From a checkpoint of a small mixture-of-experts model trained on Wikipedia: 48 SwiGLU neurons an expert.
Below are experts of layer 8 (counted from 0) of a mixture-of-experts language model. Rows are named router (the router's row for the expert), gate (a neuron's input weights, with its number), up (a neuron's input weights, with its number) and show model dimensions 0-127. Each number is 200 + 40 x the weight over its row's rms, rounded and kept within 0 to 999.
After each expert's rows: "mostly gets" lists some tokens that are sent to it at least half of the time. This comes from a sample of Wikipedia text that the model never trained on.

# expert 11
router,254,258,169,233,159,205,186,139,210,104,162,164,175,210,188,157,308,204,218,235,203,213,216,202,198,191,143,222,241,228,234,202,182,236,248,146,221,295,191,147,210,229,190,208,174,203,231,172,206,248,114,179,240,204,185,230,243,204,266,173,229,155,189,150,186,215,239,226,187,200,225,188,180,192,183,173,179,130,172,149,197,203,299,213,226,160,121,177,181,89,157,265,155,192,240,215,179,272,205,234,225,173,133,210,191,206,192,269,256,172,188,206,162,168,212,176,81,158,158,171,216,122,192,203,181,205,192,167
gate7,185,226,141,147,148,245,202,185,138,211,134,243,172,108,252,137,254,201,144,247,178,251,172,230,208,185,167,194,228,191,299,217,245,219,224,168,183,253,190,201,238,180,155,173,203,183,207,193,239,141,137,233,241,209,236,155,192,174,220,181,193,192,192,168,265,228,114,217,205,152,254,211,197,278,173,210,249,158,237,169,207,207,212,162,193,144,219,104,227,177,215,152,97,277,253,181,210,184,195,192,233,183,212,164,173,197,217,182,166,201,254,215,176,161,127,177,181,271,295,236,257,268,217,178,213,221,213,205
up7,253,197,196,204,207,171,235,217,90,142,220,195,183,190,162,266,242,257,157,215,136,226,200,199,189,225,180,206,116,162,201,187,171,140,193,222,198,233,164,145,251,271,207,210,219,256,139,302,216,253,156,217,242,187,165,104,181,146,158,180,197,135,206,213,213,299,207,206,203,272,171,257,177,213,137,184,244,194,175,213,144,241,198,204,288,223,200,135,178,196,190,160,173,180,222,154,161,193,193,212,167,150,189,161,173,178,214,166,240,230,203,285,117,231,242,190,186,229,235,152,169,167,212,172,204,154,141,208
mostly gets: " at", "===", " in", " during", "In", " against"

# expert 2
router,229,212,202,237,183,249,119,137,191,200,130,158,252,207,194,171,235,156,257,199,256,211,237,214,183,189,104,176,233,230,166,197,221,215,266,176,280,266,181,167,197,253,173,205,202,121,192,186,249,278,222,143,215,179,101,243,259,164,175,215,214,179,244,228,185,175,184,248,261,196,233,237,183,158,163,197,198,181,229,219,222,148,284,227,221,244,268,197,147,126,219,162,194,218,234,234,182,221,194,272,291,145,158,198,151,233,211,224,228,165,178,185,207,195,216,120,169,151,167,201,208,180,136,147,226,233,202,161
gate23,247,135,138,209,226,178,231,116,156,141,233,196,240,248,221,220,181,206,258,118,186,178,210,259,135,166,182,158,155,239,206,225,169,252,198,209,223,171,176,210,212,297,239,288,239,214,272,211,175,195,192,207,186,146,196,226,166,197,117,251,241,231,256,209,188,268,184,213,201,146,282,223,182,227,162,192,124,186,187,226,150,200,190,192,274,240,178,229,169,161,193,187,244,243,242,254,177,238,238,240,146,233,250,267,269,208,219,178,144,226,215,223,243,248,218,175,234,260,210,185,242,209,208,231,254,207,236,132
up23,250,265,164,184,248,190,228,196,147,192,222,178,149,290,188,163,260,176,244,222,202,168,163,202,181,196,233,203,183,279,222,98,206,169,157,215,209,134,197,303,282,146,210,127,198,207,177,190,260,231,212,183,263,211,177,204,229,198,170,273,223,202,148,264,234,202,263,123,217,193,178,268,221,212,156,227,188,174,170,184,188,203,214,228,254,180,283,176,143,255,190,283,141,197,200,108,234,200,152,240,181,240,207,173,177,246,161,175,188,182,198,161,223,178,196,196,223,199,191,244,168,245,206,263,262,171,239,169
mostly gets: " Mc", " William", " Thom", " Je", " J", " Jos"

# expert 10
router,261,245,209,261,173,202,193,122,283,144,139,175,200,180,180,109,221,199,280,210,226,225,232,178,224,137,173,237,206,219,176,217,219,211,261,173,221,208,211,96,186,239,195,237,164,183,220,184,236,244,186,178,263,212,161,190,270,200,293,209,233,193,240,130,176,165,219,232,166,243,189,174,134,185,184,179,163,169,179,172,216,147,300,210,181,228,151,191,162,161,175,144,171,226,180,192,160,268,204,258,230,167,160,206,184,179,176,220,245,181,154,217,171,188,233,138,159,108,113,190,216,141,179,192,182,210,210,127
gate11,189,216,227,236,184,250,139,189,179,184,180,226,156,186,146,156,124,209,270,222,214,145,156,241,148,211,167,178,250,198,190,233,140,157,272,273,203,148,182,207,197,142,182,174,229,225,178,225,200,229,119,167,217,199,253,193,179,248,197,205,130,178,229,187,229,209,154,175,191,172,177,211,181,235,217,236,137,220,243,192,262,200,177,241,202,149,160,250,253,184,215,214,175,205,179,175,234,198,129,223,258,167,190,200,184,229,183,206,264,215,251,180,100,161,250,241,177,204,158,198,156,6,230,218,249,183,194,218
up11,122,148,180,268,281,157,238,218,176,234,247,205,118,200,173,283,190,200,258,212,236,216,199,202,259,180,204,146,195,208,265,145,302,196,118,178,236,232,187,239,167,208,236,176,209,176,191,225,237,214,251,204,238,214,146,209,218,202,142,205,188,193,239,191,158,185,256,181,155,155,234,186,129,210,201,187,203,145,154,190,196,147,167,223,210,169,256,190,110,213,182,213,136,228,224,142,258,162,282,153,209,217,214,214,140,182,245,217,260,183,190,246,142,222,178,135,199,243,184,259,250,254,257,202,251,179,243,179
mostly gets: " with", " from", " at", " on", " of", "==="

# expert 4
router,205,243,168,210,178,276,215,225,193,185,193,170,221,90,177,172,241,155,235,174,228,220,201,223,215,160,144,215,156,244,213,210,218,259,179,179,190,275,136,152,189,256,194,226,135,187,234,178,284,267,253,184,192,193,213,210,235,170,276,202,250,160,233,216,173,202,137,220,236,129,205,185,172,170,179,153,186,81,188,217,183,234,215,259,198,236,246,150,165,191,133,226,174,184,181,224,127,214,231,220,249,202,174,223,189,196,162,182,277,129,169,152,176,174,197,239,91,147,116,204,195,160,179,147,194,173,209,171
gate23,187,156,139,192,185,198,182,184,221,204,171,194,184,253,237,312,213,166,248,176,198,220,188,228,233,126,177,168,169,239,156,156,221,205,184,237,241,148,165,214,216,226,187,219,231,184,171,239,130,243,211,206,243,168,152,259,128,129,155,206,177,228,241,184,233,200,160,248,206,167,207,220,141,226,173,176,150,186,179,277,187,210,184,129,179,246,239,170,193,203,241,240,249,200,176,202,136,207,228,219,140,271,174,221,272,96,163,104,107,197,213,216,232,224,160,173,224,169,164,213,233,240,194,284,223,272,235,145
up23,262,186,279,196,251,166,235,133,235,215,221,189,210,207,254,200,237,229,225,233,187,146,152,216,176,127,184,127,251,204,181,225,166,184,203,172,85,126,252,191,186,208,284,134,128,202,200,158,205,208,170,221,236,169,188,268,317,195,180,159,201,223,212,258,148,200,202,152,161,248,216,186,179,194,205,254,245,211,168,209,201,246,161,199,214,132,234,219,162,228,244,245,225,207,150,139,240,212,293,157,215,123,189,205,188,149,171,192,220,143,239,195,119,253,227,161,196,196,179,224,193,179,190,176,231,184,255,188
mostly gets: " States", " National", " South", " US", " British", " Japan"

# expert 9
router,219,249,158,247,187,229,181,169,222,180,112,149,183,219,210,152,234,215,257,191,219,239,211,190,164,164,199,259,214,185,222,239,192,215,230,141,216,190,218,163,217,227,184,258,188,127,190,177,240,204,113,181,243,176,191,206,286,187,271,234,233,168,239,136,176,230,188,243,179,251,235,189,90,175,188,161,148,176,174,215,216,87,302,238,195,197,171,163,156,214,195,207,167,188,123,176,193,272,231,217,204,231,171,257,180,252,167,244,249,169,170,200,100,165,244,129,210,161,159,145,198,164,204,196,208,199,210,143
gate2,179,182,231,182,273,182,239,195,161,239,197,218,245,243,216,215,132,205,236,195,249,223,187,172,235,168,106,218,241,170,171,208,131,239,281,201,231,188,183,188,139,239,160,167,232,160,242,156,194,208,224,221,151,158,131,152,230,152,230,146,220,254,209,181,172,162,245,242,187,170,189,194,237,147,242,203,193,253,193,195,222,139,180,242,202,220,261,188,255,180,69,170,192,171,149,173,148,160,165,257,184,206,168,238,204,216,165,236,188,291,165,240,152,213,213,230,186,200,150,190,180,267,130,104,223,212,150,266
up2,274,218,203,174,176,254,298,203,219,121,209,237,127,175,150,135,295,229,170,151,114,205,182,135,158,179,173,110,225,217,206,259,245,208,162,230,195,181,151,192,249,208,207,210,169,170,147,183,197,165,207,225,165,234,157,227,210,190,168,172,132,172,182,224,189,199,181,169,247,196,129,147,181,195,210,225,206,255,204,220,105,195,209,176,173,191,240,263,196,206,256,222,234,206,201,201,191,236,285,205,194,141,268,185,123,210,223,230,176,160,179,141,287,142,223,193,237,146,200,206,254,176,159,233,226,167,237,161
mostly gets: " with", " from", " on", " under", " between", " into"

# expert 8
router,213,233,117,212,175,228,147,151,216,169,180,127,194,211,165,168,320,176,210,232,203,206,144,160,163,162,196,232,183,202,223,224,181,222,198,147,217,263,245,177,214,213,181,231,187,113,185,216,212,241,166,159,217,180,112,235,275,150,227,198,214,162,204,168,161,120,186,234,167,205,216,237,126,211,205,179,182,131,191,185,200,178,275,304,229,186,193,179,197,200,144,162,181,197,204,208,149,281,217,221,219,202,169,239,181,267,190,264,239,195,188,159,178,165,230,140,210,132,126,88,222,134,177,202,185,216,184,170
gate1,218,239,268,298,271,186,220,228,229,213,255,152,149,199,280,186,180,187,253,203,186,194,205,258,207,210,235,168,291,153,204,145,229,209,170,173,209,183,166,171,304,240,137,226,185,229,232,177,129,243,170,169,158,200,198,159,219,195,246,160,175,239,156,176,183,270,237,241,233,152,245,203,186,124,183,229,199,216,185,242,194,246,205,176,217,182,181,263,178,182,176,202,154,203,200,146,201,154,208,291,176,284,162,185,235,224,141,152,133,152,190,187,105,206,196,252,250,256,132,160,163,173,173,204,200,196,210,213
up1,209,146,194,125,139,216,181,127,186,264,209,146,145,98,207,187,172,204,128,199,261,144,197,251,187,257,172,159,282,191,210,192,241,126,259,249,206,252,195,247,179,209,146,222,163,242,236,97,111,137,153,201,201,208,163,217,179,127,204,218,218,128,214,257,175,267,167,213,251,163,193,128,267,231,205,157,245,216,197,230,181,197,161,148,161,245,169,210,223,170,221,279,190,202,218,153,169,250,188,224,204,171,192,198,201,188,252,214,162,188,234,214,169,205,152,193,205,182,224,224,176,241,156,205,170,169,189,229
mostly gets: "–", "===", " until", " the", " \"", "20"

# expert 5
router,221,267,191,250,203,218,191,211,132,234,206,187,222,230,197,179,239,140,247,272,192,201,224,187,231,177,175,222,219,250,185,265,194,233,177,166,255,298,220,149,226,261,182,181,160,181,163,161,234,198,207,182,250,172,191,264,214,183,198,189,219,148,313,192,189,207,86,233,269,188,178,248,202,138,168,162,201,115,208,176,237,153,234,287,207,251,241,171,204,145,167,239,145,233,198,255,189,199,220,298,205,245,225,202,174,201,187,237,215,134,183,140,166,192,214,232,148,156,266,175,173,163,196,141,210,208,248,158
gate30,187,277,227,238,273,169,247,174,222,219,119,219,196,179,252,189,205,217,213,232,239,236,238,165,207,197,184,192,118,179,227,310,185,164,185,177,288,185,220,266,178,196,212,183,173,208,135,257,172,176,166,167,226,229,252,215,171,194,155,181,255,180,229,172,264,153,254,201,191,211,261,251,164,247,136,172,159,158,201,230,169,170,218,195,131,119,161,286,214,246,163,201,208,141,177,184,186,230,177,247,168,183,215,161,131,254,238,236,188,212,193,278,233,177,243,241,213,165,205,157,271,119,171,168,228,193,220,251
up30,255,199,146,178,201,193,232,171,233,149,150,227,146,197,222,200,233,170,199,175,191,198,194,133,157,219,123,143,148,265,241,222,194,227,180,172,160,193,179,220,203,233,250,157,172,281,142,256,131,241,246,127,215,207,212,254,171,220,257,234,150,229,243,175,151,124,178,184,179,155,259,229,202,226,203,143,214,222,267,187,221,230,191,144,201,129,125,167,196,209,248,177,183,143,214,211,231,179,188,201,196,154,163,243,215,163,217,237,253,116,281,254,221,268,228,203,123,189,202,185,259,260,124,143,191,204,187,209
mostly gets: " w", " Comm", " b", " Lab", " ab", " out"

# expert 17
router,237,165,216,243,193,263,189,141,228,155,137,122,181,179,207,136,211,179,214,207,255,268,152,180,213,168,114,203,186,221,155,235,206,258,219,144,213,238,159,224,238,218,192,196,168,152,191,180,248,254,146,179,263,177,119,221,226,152,194,204,220,127,227,184,133,166,176,237,150,184,214,219,229,218,227,181,201,182,165,228,192,198,185,165,200,201,216,196,179,205,229,268,184,247,221,201,206,169,195,231,254,132,236,232,158,211,239,262,249,188,176,242,193,180,321,228,92,144,86,174,230,157,148,198,170,241,239,166
gate5,162,207,212,212,206,155,97,280,261,197,175,247,250,183,216,189,292,120,135,220,203,245,251,184,128,234,246,141,105,211,131,208,270,170,249,196,226,184,226,132,217,223,235,288,217,171,185,192,223,232,218,247,162,166,164,239,299,187,218,217,184,212,151,195,181,203,150,228,185,151,209,162,204,153,194,259,202,231,206,252,211,224,229,184,204,167,208,170,159,307,197,203,149,218,145,224,176,171,185,137,188,221,215,175,207,186,221,192,212,204,210,297,213,214,222,187,228,133,197,218,195,204,204,184,128,212,163,144
up5,238,263,159,212,222,220,149,214,236,165,238,156,201,126,171,155,213,252,259,189,165,262,167,187,182,152,206,144,223,213,189,171,199,173,177,183,263,229,260,205,221,257,220,113,195,267,156,195,207,174,159,236,120,223,155,164,200,186,217,188,168,197,189,208,202,130,296,178,139,190,200,101,211,214,164,276,186,128,229,196,256,143,198,193,266,162,202,132,188,186,244,182,173,174,224,213,179,221,137,172,229,180,191,129,131,180,215,164,187,250,180,160,133,211,203,161,219,194,277,274,163,231,234,156,175,201,243,250
mostly gets: ".\n\n", " =\n\n", " which", " where", "===\n", ")."

# expert 31
router,255,243,173,218,170,231,209,170,240,165,115,186,197,164,177,152,185,163,248,206,179,237,222,154,169,181,206,216,167,196,263,145,214,264,303,205,217,165,180,118,289,209,145,229,123,129,156,163,210,299,247,186,221,164,193,221,225,194,255,160,253,172,236,161,110,209,184,211,135,236,212,171,143,209,206,192,196,193,185,225,247,205,232,219,170,164,149,169,217,187,198,153,170,215,162,220,147,199,202,261,262,156,219,228,182,239,225,246,266,161,184,209,203,183,227,103,187,155,186,171,198,192,202,170,199,268,242,111
gate12,223,300,215,195,86,204,148,212,192,140,178,189,198,171,194,200,173,199,190,211,317,175,158,106,246,195,168,131,213,184,171,207,182,96,203,221,213,231,206,283,157,323,183,190,199,197,223,170,217,111,267,196,150,201,233,158,198,203,193,187,213,213,182,108,182,173,183,221,228,161,191,249,228,160,244,199,208,229,190,140,198,188,246,219,162,230,169,225,175,182,247,155,188,180,263,202,187,214,120,205,206,185,179,188,133,253,204,195,286,227,270,186,186,214,181,204,202,231,191,197,221,240,214,118,227,197,208,219
up12,210,166,211,284,148,233,177,201,152,134,202,282,173,186,137,214,172,261,219,192,229,196,178,192,231,250,160,248,192,157,208,193,176,199,205,206,130,203,196,162,212,221,167,233,163,184,196,165,246,247,181,183,158,238,179,196,112,195,227,189,269,229,190,249,265,113,229,224,247,257,230,168,199,285,231,257,156,223,148,215,188,211,209,189,232,192,228,217,253,151,222,205,222,219,163,219,202,250,228,179,235,241,172,192,254,290,224,139,227,273,121,184,134,222,278,126,218,270,174,216,279,196,205,220,158,166,220,141
mostly gets: " had", " been", " have", " not", " would", " used"

# expert 20
router,210,173,180,224,167,201,142,209,195,211,169,157,229,244,150,194,284,121,225,257,213,231,159,180,137,194,187,260,217,234,254,133,167,173,201,199,213,232,156,202,213,305,190,262,167,121,204,162,234,213,178,193,234,125,207,167,206,184,168,199,205,120,207,250,145,184,137,269,188,192,188,185,190,228,151,167,220,126,187,177,214,239,272,257,308,199,229,181,184,113,114,196,185,215,197,193,155,199,202,252,196,194,84,219,133,251,203,198,244,162,163,160,190,178,244,221,155,202,196,202,163,160,187,187,167,208,192,206
gate14,182,124,138,166,171,167,163,199,214,248,280,223,165,239,191,146,169,169,229,180,249,115,171,228,141,141,216,193,252,161,226,186,274,165,237,157,185,239,244,198,220,277,203,223,93,147,193,227,195,205,202,178,229,255,245,198,249,215,149,177,203,164,210,165,206,226,157,175,223,175,156,162,124,234,199,226,141,193,179,205,153,215,234,179,246,205,165,192,150,254,165,147,248,232,240,244,189,129,144,182,229,136,229,223,115,176,239,245,168,221,185,136,177,218,159,159,223,152,253,250,214,128,185,225,182,160,209,251
up14,250,266,156,169,248,200,240,218,176,172,178,181,201,222,158,179,169,206,215,203,137,199,234,268,220,206,160,214,162,141,213,248,189,232,153,228,201,189,118,136,165,314,248,199,183,207,262,199,202,179,215,194,254,225,150,214,123,286,235,156,131,178,160,155,228,183,197,113,219,220,224,249,189,212,212,138,205,245,277,177,187,150,155,94,150,221,225,180,220,177,214,187,153,169,232,219,209,164,248,191,170,207,261,225,195,201,208,237,151,214,203,145,205,264,208,217,284,140,236,212,185,250,210,208,196,195,303,197
mostly gets: " M", " r", " sp", " Mar", " l", " J"

# expert 19
router,236,259,150,210,95,207,219,108,233,175,139,200,223,170,191,111,221,176,215,188,223,220,215,201,218,212,128,243,187,220,204,134,259,244,203,172,273,244,206,145,171,253,145,215,140,195,192,199,240,217,176,169,252,238,161,293,248,199,264,172,233,176,197,156,147,226,202,242,189,214,198,219,189,190,147,174,128,160,167,172,203,152,199,165,255,176,162,187,210,194,172,192,145,253,194,216,201,217,192,248,247,146,128,203,185,214,232,99,277,200,190,217,202,125,201,172,156,171,129,152,199,148,193,210,153,260,204,161
gate1,201,174,227,238,192,151,198,247,217,200,231,219,147,195,249,146,179,181,250,197,195,252,244,217,136,221,187,166,162,218,133,121,254,243,224,221,200,139,165,167,267,161,154,258,263,222,242,202,128,156,189,202,153,198,68,182,209,218,254,224,198,149,144,240,158,202,241,174,235,204,135,151,183,88,236,187,173,204,168,148,134,228,246,192,168,221,239,245,140,152,176,221,218,182,204,157,192,181,251,167,204,272,150,259,165,199,170,200,149,149,170,192,202,145,222,203,235,290,181,211,193,156,189,171,221,193,195,199
up1,159,192,208,157,149,155,187,142,211,237,224,226,228,96,193,216,234,179,189,160,154,152,223,119,188,188,128,231,247,192,235,167,211,130,177,224,234,193,226,218,174,159,180,172,147,276,255,186,210,196,191,198,209,186,266,221,152,179,209,186,244,166,289,201,225,233,203,207,195,173,243,137,267,241,223,116,264,243,193,221,170,155,117,181,197,245,102,216,168,261,218,232,171,212,203,257,162,141,183,178,193,136,151,171,214,222,208,230,126,200,212,277,262,171,226,227,212,211,174,181,150,232,163,115,228,207,241,208
mostly gets: " =\n\n", " which", "===", "==\n", " that", "==\n\n"

# expert 23
router,223,212,169,235,140,198,218,184,280,205,164,200,311,208,155,211,263,175,228,227,193,247,154,171,159,192,186,220,158,212,170,178,173,220,192,205,243,172,148,178,206,248,187,223,102,160,221,164,189,239,183,201,213,111,209,244,212,157,158,158,230,152,257,206,173,158,181,218,234,173,175,177,169,170,213,168,160,161,194,176,292,196,218,215,298,153,263,145,178,113,112,251,199,231,222,215,174,179,238,186,197,230,122,262,146,209,144,253,243,179,143,118,135,179,205,249,187,166,128,198,176,200,173,181,173,216,201,195
gate2,136,271,277,235,186,210,225,135,214,213,237,264,225,158,172,142,193,118,211,185,241,213,146,144,210,264,230,213,273,195,122,202,197,219,153,205,151,164,234,205,179,218,161,179,268,159,276,181,216,209,255,178,192,233,205,191,303,220,188,164,225,236,241,212,150,224,178,211,204,223,163,192,237,207,258,173,193,255,191,188,170,182,204,186,229,276,135,204,207,198,206,183,191,213,157,240,200,248,164,215,179,136,162,240,222,190,192,279,227,137,311,168,226,193,183,131,284,189,183,251,154,245,159,156,213,182,148,164
up2,173,238,209,167,211,228,261,180,230,201,181,173,232,170,218,202,237,198,174,120,139,200,142,150,166,208,219,145,200,276,194,190,289,202,141,215,149,162,192,183,248,221,192,208,205,153,195,165,239,209,149,172,202,221,184,186,209,239,104,228,190,212,157,165,140,188,167,174,184,226,198,160,266,237,216,204,276,252,100,208,213,226,223,177,92,133,221,201,202,187,201,205,240,133,121,216,216,230,268,270,190,133,149,167,180,172,158,236,205,152,161,149,186,192,207,186,258,154,102,246,256,160,224,183,214,149,186,230
mostly gets: " m", " M", " people", " England", " K", " California"

# expert 27
router,245,194,243,229,88,245,174,186,246,217,101,162,221,84,191,219,234,226,247,178,251,217,193,188,182,176,181,183,119,235,198,148,160,203,199,204,231,191,177,171,241,243,159,282,140,156,167,210,245,276,216,166,182,234,161,252,235,139,224,121,220,191,227,169,166,182,176,209,234,194,233,186,141,163,192,174,130,192,168,222,243,149,296,268,267,171,282,197,169,128,145,161,176,213,201,202,153,260,187,209,235,160,202,218,183,195,194,192,213,172,164,198,198,190,223,145,163,151,211,188,205,196,169,138,172,239,217,205
gate16,258,144,210,195,228,189,200,208,194,178,191,183,202,223,219,215,253,172,231,211,229,159,195,170,221,137,161,191,185,169,186,202,194,136,187,75,178,219,173,156,195,235,249,109,176,277,249,229,208,203,151,219,203,186,137,182,205,173,197,286,184,239,182,193,138,209,228,140,176,206,189,209,155,174,164,184,123,184,183,225,209,158,250,186,104,198,150,279,170,296,250,192,243,201,265,237,212,211,169,172,88,184,157,184,263,207,218,200,149,210,211,221,225,181,164,182,305,185,158,179,217,160,183,191,127,164,151,239
up16,230,220,150,274,235,201,138,192,164,137,176,115,198,144,247,264,173,203,196,261,258,267,216,231,146,196,174,205,207,231,150,179,188,227,164,263,194,99,203,241,183,202,208,203,168,172,212,195,206,312,244,134,182,235,186,216,171,250,137,145,222,157,122,112,194,285,206,167,185,218,208,159,175,185,201,196,230,178,242,186,232,175,128,224,243,268,225,230,172,165,173,241,178,160,239,207,200,186,149,194,216,157,213,157,199,209,197,211,172,180,208,193,311,202,162,223,166,294,181,181,214,178,210,189,276,213,208,189
mostly gets: " John", "ham", " York", "ington", " William", " James"

# expert 0
router,214,185,166,283,170,207,148,187,198,212,121,163,235,230,162,204,235,190,222,208,117,223,197,173,161,224,194,256,199,214,236,236,208,242,281,195,301,200,111,179,209,244,137,200,190,201,166,173,222,208,204,175,207,210,146,249,219,168,150,198,233,154,209,166,195,187,170,179,244,214,206,260,150,157,171,171,182,189,254,207,215,138,271,247,214,261,153,175,182,180,131,282,176,279,87,184,220,180,214,267,229,233,202,225,156,202,213,225,260,189,174,135,210,157,257,209,177,234,238,186,169,194,174,146,216,314,219,180
gate1,197,204,244,208,186,166,165,162,243,253,264,228,172,300,233,167,204,209,257,212,156,215,187,228,206,210,245,249,167,167,132,180,241,199,258,211,202,133,131,247,289,214,175,248,228,170,258,110,153,195,200,188,161,197,177,213,195,188,236,214,176,189,238,250,199,306,204,225,194,234,187,230,244,202,147,174,135,228,156,219,226,209,263,244,246,189,261,211,131,186,171,252,173,231,165,217,235,186,253,216,205,211,126,146,195,182,173,302,166,153,209,209,231,149,257,197,221,264,206,194,260,268,210,236,179,141,194,155
up1,181,166,187,213,99,219,206,238,210,146,227,160,240,125,182,190,188,218,207,168,213,159,230,165,194,208,189,222,224,248,155,195,237,197,195,163,192,153,223,222,154,114,150,259,190,299,204,209,148,136,111,182,191,228,259,182,188,182,195,141,125,181,189,241,222,259,188,249,290,250,221,194,239,164,257,164,210,232,190,303,220,194,176,145,223,244,143,246,198,216,172,176,122,298,288,213,223,158,161,191,197,178,231,204,253,233,196,203,201,173,203,180,197,202,211,187,152,202,239,235,179,248,136,207,186,226,266,161
mostly gets: " pro", " res", " de", " cl", " en", " cont"

# expert 1
router,222,181,167,270,184,255,112,186,182,209,98,175,226,255,137,195,256,175,202,220,130,237,232,184,168,199,179,230,196,222,178,209,220,206,244,188,263,236,126,207,199,233,144,223,144,201,211,169,200,216,214,165,211,112,150,205,230,143,122,170,210,165,204,158,209,173,123,226,206,223,228,295,170,194,157,181,209,185,203,192,239,163,256,208,257,173,193,191,112,158,218,205,215,243,165,226,194,172,226,292,267,180,147,248,155,200,179,199,301,195,156,123,195,191,240,179,219,226,199,184,157,177,178,147,220,260,254,158
gate2,205,203,224,243,192,158,239,234,138,225,189,249,233,178,197,217,137,205,193,240,227,235,136,170,166,247,155,234,229,93,125,191,167,158,185,224,268,163,176,261,245,191,163,170,180,262,256,209,174,218,212,134,208,196,204,222,191,188,207,173,218,221,227,250,182,210,196,196,271,214,147,184,192,172,188,220,291,190,232,267,237,166,263,185,259,153,192,161,155,87,128,149,262,249,172,182,185,138,114,198,248,108,198,194,183,201,211,212,232,183,176,179,141,169,205,192,171,176,125,244,190,248,186,158,162,240,215,187
up2,293,183,166,176,210,186,279,210,277,198,199,141,108,173,160,236,204,192,180,191,169,267,176,168,154,145,165,255,225,181,211,179,264,228,253,212,204,169,235,205,186,162,197,222,168,124,110,248,220,194,175,235,150,223,218,219,164,225,215,189,144,216,185,254,207,132,211,268,210,203,172,207,232,201,159,284,280,247,146,234,209,154,202,149,197,261,188,209,174,236,215,207,235,246,190,207,182,188,233,233,180,134,214,138,190,225,168,197,203,221,176,153,145,167,252,146,230,144,116,210,288,178,280,231,182,192,238,167
mostly gets: " re", " pro", " le", " res", " de", " cl"

# expert 28
router,238,241,214,182,197,210,164,137,219,161,212,144,260,157,180,148,264,249,208,257,170,257,210,148,201,183,200,163,214,243,237,161,233,254,185,161,181,266,221,159,247,198,148,206,168,196,157,223,232,287,178,156,209,240,140,288,208,171,201,225,250,161,195,175,184,161,200,239,170,219,238,232,157,248,140,175,205,156,176,195,243,57,236,262,253,209,252,187,222,252,116,147,168,208,104,229,175,283,215,214,229,203,220,224,170,168,227,154,220,213,167,155,177,170,248,231,203,167,235,166,169,191,163,218,174,221,237,179
gate5,233,110,212,193,205,184,180,261,177,186,218,264,244,135,210,172,274,220,189,245,249,277,251,238,233,152,233,189,183,225,190,244,227,224,174,221,293,205,227,209,178,281,225,225,231,241,231,166,219,228,188,127,217,135,160,227,204,189,210,271,146,280,128,262,174,229,167,212,172,199,253,168,152,247,131,235,179,216,260,157,192,174,285,162,201,144,186,183,178,190,206,206,202,227,153,105,153,109,198,150,157,200,182,162,265,208,164,237,224,208,185,196,190,266,205,207,188,182,219,247,206,189,149,188,151,245,207,185
up5,210,199,210,209,234,258,149,165,235,229,181,201,201,230,225,271,162,161,207,213,239,215,176,287,211,168,185,183,179,228,161,170,217,260,202,156,139,225,156,268,222,256,159,190,186,209,200,177,238,225,229,211,200,223,91,227,222,202,202,170,235,269,228,224,239,205,255,164,180,143,186,214,139,202,143,246,171,128,132,203,181,212,180,118,153,190,230,205,178,229,254,198,201,120,218,183,168,333,251,157,169,231,208,198,187,136,268,202,175,194,201,227,234,188,209,202,253,144,218,244,215,191,250,82,157,230,261,168
mostly gets: ")\n", "\n", ";\n", "\"\n", "  ", " its"

# expert 18
router,246,187,203,240,113,261,228,149,234,209,187,177,237,154,184,171,215,184,217,168,143,224,186,208,175,208,175,189,137,200,195,135,220,232,241,203,232,192,224,176,235,214,137,227,144,211,153,181,196,243,197,175,209,216,171,364,189,169,221,113,225,185,263,177,165,160,167,227,242,182,213,190,167,175,152,182,141,175,135,206,281,197,172,312,194,248,223,176,186,216,201,219,165,258,181,231,183,254,231,248,237,159,234,245,196,208,269,216,249,147,181,172,193,105,222,217,204,124,147,131,234,204,187,183,160,232,214,184
gate13,142,181,172,225,127,229,209,123,183,246,136,208,199,213,194,168,226,210,201,211,178,260,169,222,189,177,219,169,292,106,218,153,98,171,228,246,214,197,186,200,194,274,234,203,204,264,251,242,239,110,207,202,248,209,221,233,166,218,239,160,217,215,205,248,116,217,195,218,205,184,213,161,173,296,137,205,206,232,168,180,158,223,130,233,182,278,200,156,181,199,197,182,207,180,187,237,166,194,193,195,261,211,141,246,285,201,218,228,158,193,181,210,88,238,201,135,158,226,147,260,199,225,171,186,257,202,242,220
up13,149,121,186,211,194,171,210,225,251,167,190,171,216,245,211,194,205,185,181,221,247,164,236,165,139,230,218,157,160,204,243,226,261,219,201,176,133,160,201,186,184,196,167,167,309,256,216,295,218,216,222,253,241,270,196,199,175,195,105,260,273,203,228,268,157,229,167,240,143,225,199,179,139,199,239,182,190,230,196,207,212,222,117,174,235,207,253,169,152,180,248,285,115,196,238,194,228,226,188,234,207,251,241,217,212,236,121,257,191,170,152,245,184,193,231,210,226,213,186,180,108,141,254,149,192,156,198,178
mostly gets: " they", ".\"", "ification", "ations", " said", "ities"